Weights of a small mixture-of-experts language model, trained from scratch on English Wikipedia.
Training: 285M tokens, 4346 steps.
Below are experts of layer 4 (counted from 0) of a mixture-of-experts language model. Rows are named router (the router's row for the expert), gate (a neuron's input weights, with its number), up (a neuron's input weights, with its number) and show model dimensions 160-199. Each number is 500 + 50 x the weight over its row's rms, rounded and kept within 0 to 999. Numbers have three digits each.
After each expert's rows: a language model's description of what the expert responds to. This comes from a sample of Wikipedia text that the model never trained on.

# expert 58
router:369571431533513498478498543496496513501479545505502421523496503480546444599469484458439504485490584501548558573479497455
gate0:491431553571537559495439627577451545510583500527463471527531481480554542571453498445595510475404551544476546486485523426
up0:515499517486408496543501469436548521580356478450614482469461520551493533472497457581532503427539526548509479508510413467
gate1:484542482521455494523546451515493430529509572528484543548518527398413461506595477454439416492524512510556557564483451490
up1:524609500497521520514541507512474479537573581529505513544500492527519423521506508405464512530542509512621630517519538463
gate2:491386557519523576564534428484490547464439529525515431450514503596518519473519501550482564521560568482501516550405455567
up2:481554390466448442460456534487505388515469429499484582489470482453467520496557494470501455529454447528521440470548530435
gate3:486485480382441468614528624511562519507570547497546508520479515552517553478576443533523447445477572564558463622513500566
up3:442472477502444458496524528559522558460448506502505453529465506513425510463545402621427524502394473484546549415407502464
gate4:523471486573480478500431538483563501474434503539485532514491470441472484408495464618472448510407455487455557527486474481
up4:501456507527503504545468459510426476533422410441533405499383569555552524505533469479522475536549492557381508475478455447
gate5:501529435551524496533548468529466533530470411482435467551458466493475464528542549441521517445432513464444539490499521423
up5:522480551533529578494598429493452553464496495478523461564416510574531526469438477503547571523434515498613547483513503461
gate6:526511464499485466579475496579525474540556447588568520480553515474459499519488455478403471509485452493551509489509468517
up6:524560530497522443473569443568461543476448428564553523532521481375492501479484482481450521526505412475484494538523533435
gate7:418494507521523516571569534548565506478612415521460456380502548502469494486521472461546488434583503483501626568489481532
up7:647476585538528465424584522506375502540438567489531499568516537523517537476469521586526506521430409487452448446426605541
Description: Pipe separators and line breaks in results, vote and stat tables, plus pieces of foreign names like Natasha, Nazimova.

# expert 46
router:483482491428635564470546516498534526550516434463548488556519493523534370504458465470486465490537583566459524463502531465
gate0:468568467472531460493555534541475558550544478575547452451507521474510458489602457428510449487559507576568517454520465487
up0:468539480421534436427588491481528435496431432459561505497489442464433472436535487556417517476515592510606504547429412471
gate1:403498568480462523601458606453452632471504523526496468530517548543504529383478457530474510483409414491527554553449516464
up1:500572479370590527520532549439541590573583398525525481527513407465447499563494507446554540467467424503451565522600519561
gate2:525484524515498540453484580520488436546518519529466451613556531555483562498489530470501466419482545578531481495480428566
up2:508432462543534542491515460489520509449492483531515498516524500512496443494502498517513495529507441418414573418405559555
gate3:473510554466489494518498506500509493551500494542447467557449582547547539553464539490566402463541427452479515498528537449
up3:496483476551550483466584490529505475430501442443477417470515515446539499483398508488539491465509499567591543546526509431
gate4:425553483535553554583561503499496479500485494486572516519502579507601466518600500512418446449467531605513549451474505583
up4:481452534557428520532516491508498467560560465422536482538546496466560547589442536372569498447523563453466577500488433464
gate5:490436561531500596505480437457547516523522460472496403550470525498511646509491390420533516463419592462496509520408508471
up5:484348535488478422435438487443512508455574357424594471486529487495495548558587469556400498442565508498458501525505469500
gate6:449506553396588476468450572431581572460491541469544532505399462503566579451558493456501455513485425592516568550447442490
up6:532508511490455482483485402426500445465451545388440525553552548423410469473484548449467503413504559461441426510433449484
gate7:501422576614501461442474537528501543519506469501606514585541430533520422441467411499541507466467521480524535497467569516
up7:495443440527531455672558535430435509561515388520528544526565525522512506606617580471539452589515518569491494531356452474
Description: Endings completing verbs and adjectives: -ed, -ing, -ized, -ated, -ment, as in scattered, uprising, fortified, baptized.

# expert 21
router:469516395412551512408568507519416503499595481462541465475507523543459557466382506412481500507495557528603499482503448517
gate0:460455519457501504519567600521529507466482497422613478459503451550449526489471456438472532513571553412564522481485513509
up0:465471470521465452529454479412547495415409583535492536528501478514560456540568512533605509423461363553481462431553591506
gate1:548441501448464475531515539557473472514462568473509553459498546384481499513565549435423619490559486449567496552413519412
up1:466521450595505470515525410509467468484454524483470517473518534531398414579437513586577456536499515565523452496500451521
gate2:499585528528565423483491525552503496544498460560471454571490509505460434537522435574599481444525510604517532526533462451
up2:536427500549404427563558525433595525515481453442504575518540595528531515406533494491422562528480446418462562475483537503
gate3:473418466576421412464547546558606437510520513573590538581491480505527305485403417486481420438558425495568620518573550485
up3:532576449518503500484568458425369480507576517499450393441474502427459504444521579480556558510511484460468491555588518617
gate4:478566481433536550495513473559366531575555536488523491467467481556513527508495511540512464531516534522548528482503455510
up4:477539475532468525484475502505536542459400487507466502537589453439472514472528376525443578529555558474567501462440471408
gate5:427472537481540510541543433517498449508530476531505437455476476503449532503432530511435487549509540459482514582400431475
up5:454509502467501554487506436494426481505546549501443499435581482463476577523478480551463456525499521452521507495453475473
gate6:479509497431433489550510575541453441545541530437455591411557509468547418514451555496474464533461486487577499538482568428
up6:541517497452469535484502493619400475596543396496492463493517463465484491572489480472486513536613589479443465479460508579
gate7:578514408519511419478535445532446576500485515517568476512494498523484544436436586521528500547466485470467389388473465366
up7:411610456521487450503503480497503471439487454547535513438501423494419483449446587441527498547407504511578478510521402499
Description: The suffix -ing and -ing verbs (working, taking, writing), plus short middle pieces of names like He-in-rich, and dashes or digits in dates.

# expert 56
router:507491543532447477491563592504455512477570521563536574596445433476546564446586567499527508550456448549500476563532561494
gate0:423517537413500538463429426561456541420581576490542472463509550479510487476548557477505471498441445470516478553537536467
up0:424525468496536401516473495440508539486586423438471576516499424478514491540514422570447504406542540475470514582556438461
gate1:550491580460463444535465431576463529561589511490439534506571407505433475460503402464445530467500514426526559510543484462
up1:503458553437435548351446553493514474568455579462509531470554430516447586381569462436491513478588476473579485521518547572
gate2:520502443494460449478533597576571485400546543486559456484463541468437539498494534520547506437538639480455468419530546607
up2:604485466568450416522495579498535383458453555507579455451492599515501541515487484500551487465649630484483527409476571644
gate3:456529433530502585460547495419464604407461503481504493562546500569543547580541447564501404464477494490438543510459556471
up3:536436516470503405513449484525506465557536394546550427531447528523505481414477608514516602455556437534468565524456533443
gate4:571590517467492543455387524524524611402457499502469564435601447569493529497510464611454489424445495496511434449429528474
up4:474454550474513586500518494535448517423462493504552564511458511442473534472519482633500515485420604488519453534563506553
gate5:431579565530551438393512499491572555616533487476489460508473409571495475608436492529448426512457499480487571497479521445
up5:550517493474471538530523451478472571482475569509507490481495534541508476431554515403479476494487438496543507558522489509
gate6:428531489482561516479422434546512492546462472529436561427520417517386447488502430532540578503450574481503442497558504465
up6:434478500521553432542451427543406595462548387528512490517510440420438504403483549511504576465487478535462505488516525437
gate7:424471556429580559518526528491557526632558501490507573503530467508505458449447355365541550476391542462552694489465559530
up7:585496414475475445586507513549499448503430519492547497531487596499542524561515547486455483482592534520538473540389455485
Description: Standalone space token between words, often after "the", "a", "in" or a comma, before a number or noun.

# expert 41
router:434577426517571492489432440509464529484599496429579476541491474611474513603503580475546469394447535442528532515555512503
gate0:521587544470487480503471557569513372435457490410534556460536536590544436554619519444480502438567508633506571493508416484
up0:495473416524546443517542461448500583553492628471530534522569612418417586486407470575487505500546514398590506512508598476
gate1:504586439490516567423470478496529607532498548441469503548607476551487453581577572495525460446432467478570419549489531500
up1:643476417532467527483558569574503415551548568461485527548509524487402455535531503486498570455538506412543559441499560570
gate2:491504466426545435553491500461455522452577556524489460419493437515600517455467538552521502518496479446512511530500411433
up2:468523467536480564498443462495538554579390475548450520594452538446488468493527478540468548521510470446476553564513460576
gate3:516449495528481506529536484428489489542477498492528452464528541592595416557533527619588510527551507452370541457505609430
up3:521488459554435449426484604468368452574443470518463424473493463495539547447443499486578535526474410552467494497567447540
gate4:486467475564539525551415424485428540445468550503490480546377503431459493475424473493525441501514525498465489552418516424
up4:554527586401578587588488554509450420422526367539502508484406495502452467506487511499471507466499487470590522497493446542
gate5:411478484565515543429482529531444463460482382463517543433541429501493605464437489520541490402598602571427441489506507474
up5:421486428603539604476502579509448453557457521385552518538548498536539592528423508480473606446407561523468536543453487442
gate6:494604558463536464520494552510494588524474420479410454552517531507452515525554496494588436465545471536399518507565483584
up6:534523446484506587427425474463469541477482488538502478516340568481477608444488505558605560515556437514441434454471389444
gate7:571541475480522454459629523516509513525506524473582533458466441488513445543578469521551517547541471509452516439436533528
up7:556472514484465505539518520513399423454542430567439370528558558459500538495434457528515445490549481513528548541441509481
Description: Periods and commas closing clauses, plus word pieces after an initial s or To, such as s-ang, to-o, respectively, total.

# expert 33
router:531485543452492376501510538537538566517562491589548504519474592563514491528520492465462474490490505508484581490597494603
gate0:422457475502505412527479537464412474506538518445525445403527543486443507456495415458529471505567459530474543573588494530
up0:440505436524543426523480491463487453480545528566471477535409533559561446623518473513490543506436548456500531442542549504
gate1:419533511468382526486528578479509457534504468490405563506451469451457483529529496520495493415440492492527506579489504498
up1:539453439503509516441488457546489392440557562504495488465527534474559530445501442523472534540539501370513649483478471504
gate2:489381526400418436431560487523510559517454415533526434519578512480505483480424484497444553505484500441379452503555482516
up2:488445509401432501442565520482475492592481462576444536594544482487526452511510507461540466428522595500454535413583482537
gate3:478510531497550504443565479577464454529477518464467467531556544463507373506440495570547444492490487546477447466363511455
up3:560563488483452513489489480534420413563589555438423543438553548482441492604570527405529573569533511538476442563509452503
gate4:491505496473519532468514471544486571441507494447543441486490517526475474534493475553543498476447501580461505549521485530
up4:462600475498414452484516467539468526517463513513552625525505469480513537662502452491588557528400482436439498489526559535
gate5:478509468462415440575503517452493484509491497525461452498434464515488483524583457449505574530496466451565434499566491480
up5:550428527523607441487505400541615493443444424420570526438497443485476557534472487416502482538481448516455554531415501488
gate6:567424543380482467523541497386528486447620503468462538465604529483455479503507484438480560584569482554630506502511455592
up6:523458462488502428477558446457481488475504519508448517515626522471488404444553497558532463533480517469441468554563504518
gate7:548513481479517498536651338445436497523471432444535475470486546456460602533364513524445535503458433519492432596540562494
up7:402526448472441439526528536476472517495481497500438537553562466458497467474506438513591598530513536511523555484497545491
Description: Final letters closing a word, above all the t of don't, plus endings of English place and personal names like -bury, -ville, Yorkshire.

# expert 30
router:379481511506459520591520462527468535586540517387479516537529432537507461513523533575416490511540528549490548520425486477
gate0:461482527459524552525457534562469580479500522517512514511503563459563369576482431552475490530606525491452580483429553545
up0:526505523470502555547502497527446515473525456473558538497524548464528438539405441509452428555474522553458542508387640514
gate1:503502444514474486475568468403500396555462514480464485560507528432521458405497470462602434460524472497505468403453610460
up1:532517541385519462424432519472440486483473413515535515433485485522484588556484574556493461534458396508484445484525488491
gate2:424570444445461589491541509515448535431479603459452426530455502458538523489451455518410598448554490523497543454472465437
up2:556504572510557569495469518468520478518488495485574403446447553577511482609458470498489488591359532565471469533497527582
gate3:472507462567490630472540483589556512508555456391505433568624535498496454520442497576388480507497557438498540428528515481
up3:486560517385479438475534597456492493469517481506515512516542530511532453481497395453510565448500486440592465593405553461
gate4:487560627526437562549420574489449493538524524535448550598449481622553511426504478478436487518555514518488565571460497511
up4:502489465505530564510532400518482523459509459499592371430368486435487525482496564567468540492421489448559508512559488507
gate5:520477474549493534581431531445501548370570428465431430446454507544529494417587472537472497416535452533597469527421477468
up5:504464495570369524524503431522494542438425463416492427465490568488526499543466490466446451491512620495462588492430447468
gate6:448493520481523459480521472438519546542474470418514581521507519501456546364530543558411569468490469428486498452516435527
up6:503548516485500572514508565482441527582525575551425513438513521512619430601557458438525479526468370439492537551479575507
gate7:351573565457576487492556553473470498566403485450488582581518487496468520528568559431535502507549515505505517428547509450
up7:525537546473534550464525465498517442456528458495499463481566471468547466530415494392506517546416537584454481531554580545
Description: Quantifying words like several, various, many, such, including, word ending ary (Canary, quandary), and line breaks in census tables.

# expert 29
router:383547543458541547489431498450419523491508474567494428554459516426521473508550538431479470397517578537493531567541436518
gate0:484513440372567478429454497423453482445447534478489584561494476447502494527501537434528540442532485506451536560508442518
up0:470496470531497427463434444548572430484425582519532590501455474407426547526442539441493576444450565427516580568384503499
gate1:501556377456525534487497504445434489452521511527524486500475485489567478483508574415405414435571515388489459497527509429
up1:642517504515558486503541509483489565511566464544579424434485542512471522497524494517510423496583488548414501439475508492
gate2:531470556512560537560424463455526429511513463583465503451510527440480474537472563491551528439503453462532511496536431505
up2:353527611494601447472495475538458498561521530521476561499479443511487549431459448528475513518469448520583413484579442441
gate3:479526409496620532455438563452525512440563474541420548552478491581528530526604540492559504444556529551477520510515485471
up3:386524498476481409527525457461484489475563540445538434603457537569583581483515488611459455563441504428457499451454502503
gate4:458458570462450429578509601627474504502568554580472476532523501483446518421485466565597467566520450509542538587525543459
up4:514557465451497498465441537467480558496490352464547515367575343572390406513505528482507521477510423587549371504493495540
gate5:478500479455527474528451456492356543483520551622459448514488474535521452426551443524519454455589471423565464511537381522
up5:443424447367498455477499508502497500469506542542510561616498506432450473379554488472515512580536496522464522497547401528
gate6:474480458592462434525597577444427499485485548513515394480550485476501494494375543483559505417503449413485495554511497456
up6:524564477498481565513581517519493402510531506471436487502494514593524460466464512525480458464498506533558456543502566507
gate7:585485600528471503453445530448547551512446518502527510506498562479410500529487459497580500454511505464500499529533473588
up7:562469470477515505542501499465537419535457554501500569491509470520430542516436486501502549576472524473629541525514484479
Description: Second pieces of split words and digits inside years or durations, such as on-to, up-ris-ing, a-head, 1-8-58, and taxon names.

# expert 47
router:640455588465452460577489577436420478437500527514543503565449579469523535494445524592515513517536476554540444478466468490
gate0:516467453565461454522462477440418469528441433577570446484517469602527499514486481472502606532517509526484547531326440481
up0:449507468589427559514400510418369462535479427580580446473526523515550457555459421506510542532492477545572549526412500483
gate1:610526591457454467494534555504462522430475562469490591562419484412509441396494462540542512514580526531556443587449485523
up1:426468422482570400487471401472453527593571490516478521529577528556460496546532517475426472455469486503352599444592469468
gate2:581407486429549659552547490511510513517444488527564510480547422541507522506485362481464466542489515473555493483360524490
up2:518567544515452336547465492519533515517458535535440462555483505515446386511520516499609538415466568496411559435506438546
gate3:526493453586526431503488567453533499405542508393509478449529518470504531475503497558448577508529652491478472543402535427
up3:458495493509467581481538425460528468534488416521540415471556500540461471440525431529499517495483435462538491487548574600
gate4:522496522502543462543532569485446509522414507449482530448545488575492584480514496464503563573533483499515537588398513481
up4:560422485446472434532559545484404511499484453569530547529519508469473605531473470500566478530711411487502446483471521482
gate5:536593488479578504566428464481484521484526558514507486479463478495524503522469486543449472492536500462432512565440588512
up5:501538450440499490529391430473542494563405411421501398630485478503541451486506462405519530517494513511541573556524464527
gate6:530430497445469398565520488496518441475447527522503498433629550526509508563481410498508518510527537524449526440312504503
up6:542444511543522426551490473535473463486509559554479474456449533530476433432504541524613591544539461496452425489493423498
gate7:479489532436589434490480396552495554475539487451538519543469507450546473549522531465492446488469399446535564491532567449
up7:532534488553501574420547462538469465468476511484496606460492592507478474460527532546493608496482564479442377534480623621
Description: The digit 1 or 2 starting a four-digit year after a date, parenthesis or dash, such as 1979, 1887, 1986.

# expert 32
router:481500537507414504467500548482440485530482468454480492489516552504472418449509483494543506436568514543474506481599545588
gate0:496449532509505496488512540601490533460512538513494505521552492532434527432503445510500483438575618483516537556582502557
up0:452483340553501501463502398411421518564497494564437526533399419517530508591500509521500487560474415453448478435401505396
gate1:585450585504472488568489535489445421444460570638500396589460489389466522409528545561476580520538575493608462569549486471
up1:443490400477531580553568399531543517579533467429428533457572580504468520491523470453531449533452536478436523498437487459
gate2:518593543516506554463547472527478516443541382526536476460435442497459430518478432433464463516540429434499494466493572479
up2:543458503459570497531513562548484537503532508412460498477548508545475523545562589566405492483474645567530499524493557456
gate3:515433605464505470538569488478422489507468571490539477570534508618431469518492411487477527528447384572487561560404414460
up3:449463468453467476455424480460561534532531574584422552458520488561507444488524436466456462503499464480470520361475410423
gate4:524605465491444621512510449461583585551546489491467528647419467527533600516511432524475469492533442436452414519527529557
up4:449514448527570439389550523542505474505483512480599591493520423500483409580504527532499588540472504535460496582438388371
gate5:590459502606483431544468550518470515405542535535547561454547498407418553514485550543413524517508537443493476462487606591
up5:562508550517467517531442494536516457510458517394549583474568492503575520410535496494460451442527448424528527477540592595
gate6:537565469595470544459502502528526517519555611460508450556520511483417530464505528549449596548502477453524556441458514457
up6:492504427551389493486580503582549472561562509472534500490503526551526495544489490467489502515533482503495573500494475537
gate7:415505610451513391538534479528471467536554481472630571562486480477350474521541542418563478552446427506519570513485442476
up7:542483490486512565474503441434563497477461625504515543516474526479429508532505562533491617534400590513582477512471542475
Description: First digit of a number after a space, especially the day in dates like "April 7", "born June 7", "on 24 July".

# expert 60
router:539567476582500514448552536533532501499457535573480506491517574533574503520491488598452505469483560409471476518447465489
gate0:462462500473468547531460506504470532502487517569528489632501537535530531433473465525413512498563465443431585444454535393
up0:455484484464491526409573453495575514478488561506492514531534538512475531477399549495500522534476561592464438569547418514
gate1:517566456582431497484593507416528517448509463575413537514475452486480500545490539536557456458376597582406416522521440460
up1:485561451558472509527537444491554454479504507511461501461489502466492587601529481550440507470435529431455456459545495565
gate2:541511467492461504526561445543521503365512522497489606446531441503524509502587424533522482607491518533512464529478586436
up2:503512414573527481518563456598522500432503606498443589447489502511502548498530436561532487545468520480542445514458545438
gate3:386494460472497532523521521488516496643536444537539421495426511512505516517501481534477521497493531418462486435495498492
up3:528411497418556468538438441502540487434565521412391551560547442520486550541503480441459442471508429590515588507510513450
gate4:485450489505489409463474503502520459490448502402428605544440491503461446430477532475487591502537493620502535396478502502
up4:474514531515407521540594489428472444502473455532591408482466575471526527586456457507485409542462516460466441489507438445
gate5:435525442494456512583538562500531504510506544463539354506415468554479512459475499456499570537579492398521599570578508549
up5:518504558496534541500405520468465464525492509519453439601487528452511515456506554502513467474487487479469463481507573524
gate6:473488543450426452558532406511473566467480422476538525487418463405477509555507519500501514484534540479535511444452567453
up6:486501400522505479518489475524518418553548505462708537499513449477457553443553497586483447502465416419555552491606556544
gate7:521508501424501491514469470447416466541575508400376457545512398534514506510461477548493587500474452493486517542547516398
up7:553508487415475570472485510528512468549461504535424553513539510487502507626522528484558467532581495450430583576504465501
Description: Final pieces of surnames and place names, such as Adelak-un, Bra-he, Bas-ra, plus River, Creek, and sentence-initial He, She.

# expert 13
router:443429483545588474525434507455505611413466537462567444624494517521518490515560543627491460436398488480404501454460479481
gate0:526521500539535464574482454477447511522435481447526398572460601512543530536401441532437453525485452492417437528566528505
up0:473399516477557542586507449487557488506531519505515541500517562548508478538541561433518523558556520504618486449556545489
gate1:389487560636561587527480633439496462549556523506568504608459506433557509468515446454549582461447548502412489473533456480
up1:529561515547442472571512439545386487536467502383547504529506534512521567429465548487447470561538460583530512539410505618
gate2:511548541543509533490434453579512592430423515471451511565485482467478534563578544496603507523530552482542421477511528512
up2:480466495433471418529495468476517499543539389553492469436441555497483495546395445534469537541486464473483499535444398368
gate3:589435463484482499459536435482538506537399507497476533609593554403451524442496500484480506476527490511375643518448468525
up3:487521564407539441498603421465518528473549471442595583466410496533489522530522515481567532534517535387546468560508608515
gate4:465460433501514497544510466480497351467503521495540547555534493499397513473541473509473455530425450568419488491521528503
up4:570497526446383526513510485521493528474502529476457489507481512551622396558487503549609446490469548431495386519544571498
gate5:488601460557523528536488395483476561429481406577516448492542446549424481593558537515499558469496486458464480512546459429
up5:534558588493508488538542477511526576444553475474508449520557504557589476591583545590573563488586453525442476387437481472
gate6:514541408485501467426501535521525520517541520584487490531468390565537565422548489574519516416545513425484469538415407433
up6:546533551574517560441421455392440457478444432529449469481533465464545589517498486475483545497551540540522576543523475517
gate7:409526529519425479474432548552458508526506465480522464532470487552491518551459446492517460486594495618574504463446434480
up7:396502559461469407435433474469515455558530445522549544522548569358482569367381611484576598534543597485529440588459478523
Description: Inner pieces of ordinary words, such as p in discipline or ine in routine, plus year digits in tables and citations.

# expert 1
router:521366577584482520483531490556471523487439598441583448513426483518469494545493549558521480453479547472479498527502468584
gate0:495487569521440492529522584431453466490543503458491474586480484557523520489555444472445526498525529574470451481514493461
up0:558485499556345560474530513575447526540505407452507521616517467446520478445530407493502587462522587513572623450481419511
gate1:520532533571454570558602600541433448536559422493528461544458430412459494532442395532460554550457546500473464573528523528
up1:542480520500496543596466516473505508486506483526632563447470480421429415527576569554440470543602561484480581455620502458
gate2:580526456627526466555450578515531492464523553555428470502498550501456565559572536514491447493480570529462489446614522572
up2:545386522488479597487482523572560446547486469553500429447497497387464491503443478437619447521459470493587424545503501507
gate3:515521520501545560363539515521439553449437552492446489454533458431567605492492502405461458472423495495518576515527397539
up3:442427538537483490475482505452502467528446594457396448571545481492578536557490606393498382406430511544517555455572419486
gate4:457484498485503505473505522535536492505537533534463520499499560499500544539469482510536365472479470495433444480552500513
up4:535412426506518494525468495560540541407462493511475409482523510521535561532532407491435436474510469443526475544513583587
gate5:484477558532455475497501518436470529531415511486522493522436492555552472504495483472568442416507543507425447503540510521
up5:581545546479506542450543474489480502472536470440568419460535434536516525519440449506455528518409449465552484496404632465
gate6:513429487545566432468563511525441490454497482627485526528397525553484436435577424538473481546582459392480509507507384556
up6:564559585441419518514459469466507378494542459421471527559524437520523525548476487497462506500465547671576566384497469497
gate7:613407478527576443591461509571507529431427537496557504440368380481595487482556503523457519464559521454462517574476495474
up7:536508541545490439522472546574511523466480458539508442467356372592554471439550483542409570466570562486503547579560474437
Description: Digits of years just after a month or "in", such as the 2 of 2012 in "In June 2012", plus assorted nouns and words in history prose.

# expert 22
router:437413526571517502550527553496454538521520554577534396553461552473438476560510510472488497424603496483471522564472499552
gate0:545602470459537507449523590490494487474414489542560528453503487467448494420437522561445435477537438532442427435493467474
up0:453474513563515440461451538462551539451584582505561429531457560461551551543489504426441592516537517426396534423490473429
gate1:509615547535587466447585567567574495489459577575410505473407551503456542508496423503536441451483470486536589582499618458
up1:484565520527439616571510456521501530515495562435525482437515501498559464479599556487577510531467479516539483454523494540
gate2:508452481491460508500531519555578488626455550528501557580546474440484564497503402400463506502516551439567528503445434435
up2:557530447459580463506491526516517530502533547513516461468475487477460497534519496541522382481384498510590425547445539518
gate3:481420571389477439511579501497478480534484419571442531563533477493439496477488506538516529502503553520538509439532511513
up3:499553445597489612469453500603549514449493521609541561540441483593556555528487451537468479453394441495397475527546502434
gate4:491482515446585543527574479480519542455553561455502511519416471486497517524510458392420431452455517468469566586569489445
up4:516496434550418554500464418407426503460484534472522489543513491470420448474497566516498593595476596480557528504462501527
gate5:477569539497495592603506423525587430567522598483525515536546503516534511589576542438489471437525485505366488503508469481
up5:534503524495520455513526590512457459526473501440428463500412531534460511436595475459521543536541527480488489417531453514
gate6:495488555528630450481539596617503525434562551561557458582463557588505590536524581542500544478454444563413399536424500435
up6:424489530529525575370524516503498515506493554582371483574507494582427516556509608622557568525502528541473511441470465498
gate7:483604488515504544589487536492527422421490484505487513502559580553556461468492513488586529456485556454408571459548601533
up7:523494521416479457475408468535473484516445498463519473560442529462505449403549483478480419514415371563541445605571350399
Description: Standalone spaces and the/a before names, plus descriptive or color words and compound nouns in lists: orbit, red, brick, Catholic, central.

# expert 51
router:432517392569485518492392481508411543589540445541462551475478499511473461496443596497530536589541592557504473460501505528
gate0:514452612459428554534537502524603566530519576550467531509552546501441560518547481412550461546550530525482482559447451508
up0:610502474514522422572430460491567647562478460467486392543499490497512586482495435560483516471521384586493450431445488531
gate1:512457468489527448381571426493497435440545502546545496506444571555457481495532454529525507447510452442469528484528495538
up1:495498521554517504525479567567544458474633447583553495477565482502531519446472470455503474415527502566587555580512512557
gate2:484450526454520347514455403532439521576579546476567445561439496400438528548554445421493548599407442442518564446560490541
up2:482530486538463488340543488548480498537502530502542475464454457456382548479493434541496394589486526499471573516452487506
gate3:502457520488505572447455556481429537497480515510480620474480527426500502486562488538521521529571510497582465539453496503
up3:471394491463537545490436564482445484515496455531471536484496508458443540479441510543509536502589528466522485489449544473
gate4:554453533482528605497515448409441503565498463467514442543494558440496478490472439418506543437607513501577617466463444468
up4:568416530489603595465532502450451402499504564404521522537498458521453412462419491475511533423424475463424654471478421493
gate5:453495587455555484573530569458528543463512437492514489529460558563430531516474494529418553501531454518572460533443517439
up5:499509469569499446523467485495474553511491475585486514556508448530517542517551492489462504448446493494540413510524468452
gate6:466549472450428576545431543497430483445491548484601518538527423503518543486408573593576468604528422514522518432424480515
up6:560485479507469547529458494521489491633516464466500492534433562472493505503531495548481448456448483425493538554561428491
gate7:555532497477540532537513441558476499449466540468470520529450454485463483410485554472473516411395486539500552478551501541
up7:548471476446498516564551521409429498457510549537420479539464519571470513467558541426465501518629467546568526528516545450
Description: The auxiliaries has, had, have right after a subject, usually before been or a participle, plus need, lack, must, with.

# expert 11
router:416453475533538490440429562496466543500564644344598451620430540588518420478481575502529459438523480463440509510532526484
gate0:452524582556489488513455591556433533510516493527485468510453535533434510507535582534518534497536504489440492462482421540
up0:515548581540501495424455514514474571440481510457508509490481601569558520499474529504571581487543580501447556403518542458
gate1:452526508495465489479452504502480593528557439434511525554540427560517460531567426458447501484447554548476545590529484491
up1:505595561486483509482457503522465453468505462433503473479523557542565554387458490447484492467541455527517480467520498471
gate2:433498458520631547488401424501451448430522483493640508493542482465519491474555422515448520455503383582464460510424572532
up2:498451568544492459444562505459602567457502593516474393572499515491538488559385521542431606542433536467559578493499540522
gate3:421458546447531485522436496523567483482480472471587528566513481490569472423493562541474385465519479502494401574459484386
up3:408527522566501507455498533544487531424491558512473559466478424437495519528539505457396449490535542388494508496444515431
gate4:502485559531545514454485434479418499530526542482552594484510559550434415549446586498604521472559534425472493471544541571
up4:318479601513507546463490457503539528521458567471447507489539501596524526484494504413462594470555449440526455472557528463
gate5:507486492541454471538425457533461469531473508475520480543544566537560527489438520525527490535385506424489515506493548421
up5:451403520464456559482493577541418527486472461526401464557517418464457468467582499489527503480521479452533506505541446559
gate6:563573478511562619428489575526451523528432503573480448595507484450561432502470552520459358470473474447416592460512515549
up6:435485514514485539463472588501486523416447544532454457454555526487451386545428580324374458495466558517503533407573411461
gate7:475494519503463468447498453517514529481472472418481493436460597444563538493514562443566530466449567509487578555439561542
up7:469492391630436484547418594520533496466425442544500538540504547446487536531521479465588516457468480478596475485525454542
Description: Word pieces right after an initial S, such as S-ven, S-ling, S-ut, plus the words such, so, who and of.

# expert 37
router:416498519479532506548497565484516525498554551451501557509419532610532497521462518552602346395472503488505537458485565561
gate0:486487535523494502486528447529423526623598496500488505521495461529518543561503562432576378500463470465442418428512554491
up0:514533496501557587554562511516486567574553528543501510536490517559433563512375511443551461487420504508387449545454406471
gate1:498569587527474528419416566429492426556561538537418558487508469447419483470417509559579447550490506418456467443408579492
up1:428532473471529475481501584507497408477515508597414518491573482519468476527474565502482542441540500527515437494444584555
gate2:501534633471437511556439581428514572550502544526536471450442565577555517461476497465598433526518307516510455507487468536
up2:501536510452517542467446480513531502590464527478512454569426503442469562412425523448395600506578481489549435393412462530
gate3:386340563426409550476552478620483599538498532481501447520502457535365472487560521534482469465584471515469491506410442528
up3:478606445485542523596462544403545542541495570560458525473566558445475571536462508436546562540460406547534438484529499416
gate4:459477502426481423486472392442437545547553510427617490550549455580427518510502604501477485461504506397555553453513452570
up4:417502464434445435543542415446524493436378528490428537481514556512466555434574574508501522513419560499470558418500556497
gate5:442508560468463569547480480468467442525502446508490495511496478537448577424472544423456498438502523506438500515607395447
up5:492506426488487535474609548460457433536394504612519527546457486409485546542429469467584393456479551476470487563632531474
gate6:394487603546502489461465489538540561596523460497491487387451544543520495497463422565544443479496554551453452536483607571
up6:479503382392478477449478489449487549507488420495526518541451490517528498542498544483456564471427464473497511467435547463
gate7:396501499558544463517490444532367444469476560558412520477445396525612528479467511468572376450588414526408548516506448525
up7:464513540541510576461422498581511539516544439495510551462435466515518488531429507553497518490513520658481558544468475542
Description: Middle syllables of foreign surnames and words, such as or in Egor, Censorship or Mezzogiorno, often in sports tables and reference lists.